Experts of a small language model.
Size: vocabulary 14415, 21.9M parameters.
Training: a variant of Adam for the experts, 240M tokens, 7322 steps.
Below are experts of layer 6 (counted from 0) of a mixture-of-experts language model. Rows are named router (the router's row for the expert) and show model dimensions 0-127. Each number is 200 + 40 x the weight over its row's rms, rounded and kept within 0 to 999.
Before each expert's rows: "raises" lists some tokens whose logits its average output raises strongly, later layers aside. This comes from a sample of Wikipedia text that the model never trained on.

# expert 2
raises: "),", " sq", " yards"
router,198,187,242,206,207,175,229,188,187,159,232,241,188,191,265,197,270,203,245,241,209,241,191,202,124,184,156,239,195,204,244,150,142,183,171,173,169,212,114,239,150,198,183,238,198,176,171,271,193,203,129,243,211,98,267,195,146,203,236,180,223,275,174,268,123,208,241,175,210,206,200,207,247,152,295,175,188,268,165,266,190,203,132,237,151,183,245,149,173,221,247,186,236,287,228,234,242,153,196,170,188,271,230,186,225,165,180,238,114,216,196,131,160,197,198,156,210,227,173,155,209,188,241,198,172,203,266,239

# expert 24
raises: "\n", "|", "\".", ".\"", "\"", " ;"
router,188,190,263,193,239,136,211,170,265,182,217,202,213,252,214,212,241,222,230,231,194,256,128,190,160,235,181,246,202,227,259,236,134,195,160,154,164,227,139,224,192,140,116,204,224,195,188,254,198,191,177,229,265,123,227,171,192,211,254,191,193,286,138,259,195,171,221,241,179,233,180,209,241,148,224,152,230,247,134,264,176,190,217,237,109,161,301,147,228,188,257,225,208,224,227,172,247,247,246,173,186,263,208,141,216,169,207,224,115,216,177,153,145,171,196,155,189,248,222,239,246,233,195,194,129,185,207,179

# expert 31
raises: "kin", "ese", "be"
router,222,223,239,173,227,194,154,153,284,180,227,175,168,217,178,203,263,200,249,237,229,213,159,206,176,246,143,256,208,201,238,186,174,138,185,188,156,219,156,202,200,135,182,191,187,190,240,187,194,202,176,232,194,178,163,182,165,195,188,194,193,284,203,170,151,207,252,216,165,221,218,215,223,229,202,172,162,257,108,251,179,189,176,237,144,223,275,128,235,285,287,223,183,247,196,226,324,177,247,176,221,241,208,215,211,210,169,184,211,365,194,130,151,179,191,141,188,210,212,212,251,179,214,244,135,175,213,228

# expert 45
raises: " |", "ils", "oth", "ath"
router,249,215,234,230,216,132,223,214,280,139,198,213,242,159,232,263,262,175,223,228,208,193,135,116,149,170,232,264,221,194,242,230,190,185,213,170,174,235,157,170,180,167,152,246,188,146,203,215,222,207,214,185,204,192,232,183,117,186,199,196,212,242,143,233,160,167,320,248,186,212,207,184,234,191,235,175,169,271,177,236,94,163,190,182,119,205,264,159,249,243,267,254,237,269,180,197,242,189,201,213,179,293,231,188,228,189,197,164,186,289,243,175,196,169,175,134,220,249,180,203,259,222,216,249,188,188,187,204

# expert 19
raises: "iya", "chi", "nd"
router,225,218,257,200,231,126,194,138,269,146,218,188,209,231,210,215,264,204,217,205,231,263,170,152,123,203,208,262,221,189,264,188,158,207,192,213,182,250,174,237,160,174,167,198,200,163,216,259,233,199,191,238,215,139,240,201,146,224,229,188,190,246,144,238,132,155,252,217,163,210,209,215,263,185,271,156,199,273,141,242,136,170,188,234,131,206,283,146,187,279,279,221,234,262,208,206,254,197,251,137,210,266,237,212,251,194,220,171,125,264,212,157,149,180,157,145,211,217,200,222,255,221,190,198,152,213,222,211

# expert 6
raises: "aking", "ending", "er", "ish", "ure"
router,232,218,256,200,236,128,198,136,267,145,231,189,213,216,223,213,256,201,219,245,239,263,170,149,134,202,202,257,223,188,259,198,161,193,190,190,182,249,189,243,167,168,178,227,204,149,191,259,229,211,190,246,224,146,228,176,146,242,226,209,201,246,158,249,132,160,250,223,154,209,211,217,259,187,272,148,192,265,155,236,143,166,181,223,139,210,273,143,196,267,285,227,229,268,208,186,262,196,250,137,218,267,241,203,258,172,208,174,124,266,205,148,155,185,158,148,212,238,188,218,264,210,196,174,157,208,223,218

# expert 37
raises: " —", " there", "\n"
router,272,177,227,223,244,206,208,129,276,155,189,176,268,255,251,188,259,240,260,223,244,291,171,206,146,203,229,188,249,218,227,183,162,174,223,184,191,268,147,214,176,231,196,212,154,160,206,233,193,147,196,180,257,196,177,209,161,202,220,178,188,274,160,239,104,196,235,246,195,254,216,179,267,163,248,164,201,252,133,219,158,185,195,266,133,233,240,166,190,209,235,234,278,236,221,244,299,171,203,185,165,291,208,196,217,153,206,197,161,265,219,188,177,190,162,211,185,238,173,198,201,171,227,186,97,204,226,228

# expert 34
raises: " Released", " Their", "\";", "====", " ====", "\""
router,193,184,206,172,283,101,191,153,237,195,231,219,235,233,218,253,277,187,236,240,215,204,160,177,181,219,241,213,238,249,250,203,105,193,174,208,217,246,135,203,219,157,157,196,211,175,171,301,193,224,212,224,240,117,233,147,145,219,248,174,149,244,204,218,164,163,226,238,190,263,194,270,217,163,229,174,246,271,133,248,180,202,203,185,145,195,290,148,158,248,241,213,206,227,236,177,290,191,239,177,222,242,214,150,249,181,175,178,139,194,194,108,158,207,238,137,169,233,209,199,200,171,224,213,151,216,193,186

# expert 10
raises: "č", "š", "za"
router,220,188,226,140,249,145,185,138,246,191,257,217,211,211,204,214,287,162,241,254,230,224,200,166,120,178,253,251,182,156,286,170,177,125,168,164,202,219,123,214,181,215,186,252,192,160,208,208,181,216,221,205,246,195,258,213,208,180,232,203,213,276,184,225,158,146,190,202,158,238,219,217,233,222,282,168,153,225,138,264,181,204,183,234,102,218,258,169,245,224,267,210,214,281,202,210,233,225,220,143,225,204,169,189,227,229,253,216,133,227,194,131,158,217,164,126,231,167,167,161,306,208,244,209,210,179,243,219

# expert 17
raises: " they", " if", " allow"
router,232,234,245,179,193,131,194,158,293,158,198,181,214,223,225,223,215,163,192,244,273,231,145,196,103,220,224,238,187,214,304,179,133,156,194,192,204,197,208,232,184,180,174,235,198,183,225,296,226,197,140,206,226,87,231,203,161,209,239,221,186,195,136,274,167,156,238,208,153,248,184,234,225,166,258,184,123,214,147,206,83,178,197,224,184,190,262,177,217,231,294,214,244,249,249,230,216,212,210,160,191,224,233,203,264,191,235,203,159,231,227,170,171,193,208,172,187,264,170,231,256,250,237,197,182,209,229,220

# expert 42
raises: "es", "igh", "est", "esc", "ists", " Score"
router,215,223,263,202,229,136,188,132,269,146,226,189,218,222,225,217,255,198,219,225,231,270,166,155,129,218,207,261,210,187,259,185,157,196,202,197,194,246,178,240,149,173,171,221,199,157,212,261,233,206,197,234,192,147,234,204,158,229,226,196,192,242,147,236,122,156,250,221,168,233,216,216,260,176,273,156,205,268,144,243,143,167,192,225,136,219,270,134,197,271,281,228,228,269,203,191,268,206,258,138,222,265,243,199,257,177,226,174,134,255,210,148,139,185,160,150,204,229,211,231,257,222,191,189,153,218,215,216

# expert 1
raises: " |", "'", "ard", "us", ",", ";"
router,199,229,255,209,204,135,187,208,241,173,242,171,200,236,250,220,198,200,240,240,241,313,145,203,169,216,180,247,207,224,210,177,203,210,205,179,144,262,137,225,211,206,128,189,205,140,196,228,179,219,168,225,223,146,233,213,164,273,243,200,210,259,182,239,153,124,248,260,138,199,245,271,269,175,253,169,155,249,165,283,178,169,188,223,138,196,255,134,229,295,269,191,233,219,219,222,237,149,290,166,221,266,237,201,200,178,217,192,133,226,190,182,179,185,149,176,226,262,226,253,245,183,190,179,185,192,219,186

# expert 25
raises: "found", "aries", " lb", "more"
router,184,189,258,197,202,107,173,198,246,178,269,253,219,208,227,223,229,232,251,215,208,293,137,134,141,214,235,225,224,220,222,215,147,193,194,185,197,204,173,221,189,128,198,211,181,202,212,198,216,234,181,185,204,156,225,186,194,239,235,207,183,243,174,239,163,189,205,257,188,247,192,261,249,195,268,151,235,295,188,259,130,149,188,219,113,235,262,189,198,220,245,210,221,200,222,172,242,166,309,136,200,239,197,243,206,229,224,126,99,217,235,192,101,204,143,186,196,257,224,203,218,255,188,127,180,208,244,186

# expert 12
raises: "ains", " forces", "aining", " becomes", " champions"
router,217,219,263,196,234,132,199,130,271,154,221,200,212,213,216,213,257,193,233,230,235,268,169,154,125,212,200,262,226,185,255,191,151,189,190,204,186,240,176,242,170,174,166,210,201,154,208,252,229,210,196,239,197,140,240,187,150,233,225,204,191,244,151,237,127,157,254,224,170,217,212,221,256,174,273,146,187,275,143,239,138,168,186,230,135,211,281,145,190,265,277,224,236,264,192,205,264,201,249,131,217,261,232,215,256,178,227,174,126,252,215,158,143,190,157,142,211,233,197,232,259,222,192,198,151,215,224,214

# expert 41
raises: "\".", "\"", "ance"
router,212,214,232,193,199,149,162,154,312,126,187,193,213,245,211,197,216,202,180,260,225,222,134,192,163,216,191,278,219,174,270,192,123,137,201,187,155,229,206,235,172,150,129,230,217,155,223,275,202,176,216,201,231,156,201,191,138,264,223,211,161,218,127,209,162,167,263,217,166,247,201,225,208,191,239,180,151,222,148,187,117,199,204,250,176,228,281,195,214,246,309,249,199,253,185,191,243,169,263,131,207,235,205,194,273,164,244,189,131,216,192,160,129,197,197,190,233,261,203,205,244,245,218,192,183,214,239,233

# expert 21
raises: " Goals", "ace", "ence", " teams", " Commonwealth"
router,224,225,260,186,242,129,189,146,272,150,226,187,211,225,227,212,267,198,221,251,240,266,167,158,126,228,211,266,226,211,261,182,153,195,205,196,190,244,173,244,161,166,171,211,193,156,206,257,230,201,201,232,216,142,234,186,154,234,216,208,207,234,138,253,132,163,251,224,162,217,213,217,257,180,268,143,196,268,149,253,144,175,187,225,140,214,274,144,176,262,289,229,230,264,206,205,257,207,254,142,210,261,239,221,258,187,225,167,134,246,213,159,153,187,152,150,207,232,195,220,255,234,189,174,150,202,217,219

# expert 32
raises: "endment", "aging", "ever"
router,225,214,251,195,229,130,192,134,266,144,222,189,211,216,234,204,262,200,224,193,228,263,167,148,119,198,206,255,232,205,257,181,154,235,198,202,187,246,169,248,165,179,164,202,197,155,204,262,228,207,189,224,186,138,239,208,155,230,229,200,199,256,154,246,126,153,242,220,167,217,198,211,256,176,273,140,171,259,140,243,146,172,181,230,134,205,286,146,200,263,279,238,238,274,217,191,256,199,247,146,219,253,236,217,252,183,231,165,125,249,215,153,142,182,150,149,216,240,190,217,249,219,201,194,158,195,238,208

# expert 35
raises: "istan", "ivity", "ination"
router,241,233,239,206,248,139,165,164,259,146,229,193,199,232,219,198,262,221,239,214,212,247,167,167,120,211,214,261,208,191,258,198,153,218,200,191,186,242,176,255,168,178,184,212,203,162,230,250,215,189,182,236,209,136,237,191,161,224,184,229,173,243,145,248,113,164,260,212,163,236,185,212,257,149,278,152,184,267,151,264,150,164,181,229,127,213,274,138,180,257,268,203,227,290,217,200,274,184,238,139,215,269,222,225,268,182,211,184,138,238,178,152,149,187,159,156,231,226,193,224,256,235,196,199,161,179,233,217

# expert 18
raises: "ability", " access", "ness", "=====", "oir"
router,249,226,210,225,249,168,236,131,284,182,240,209,169,240,212,208,273,169,256,254,230,217,160,183,128,225,140,263,251,188,223,179,185,156,227,193,227,243,167,212,182,204,207,186,157,186,263,238,249,222,152,210,227,156,183,130,157,212,191,183,202,247,153,216,125,203,239,251,178,190,162,225,239,196,248,152,223,258,142,251,153,134,146,249,152,168,246,134,206,223,277,195,254,278,214,210,288,200,222,157,233,232,184,182,253,166,234,195,193,280,194,139,182,184,135,158,227,226,187,228,246,261,199,194,168,161,227,191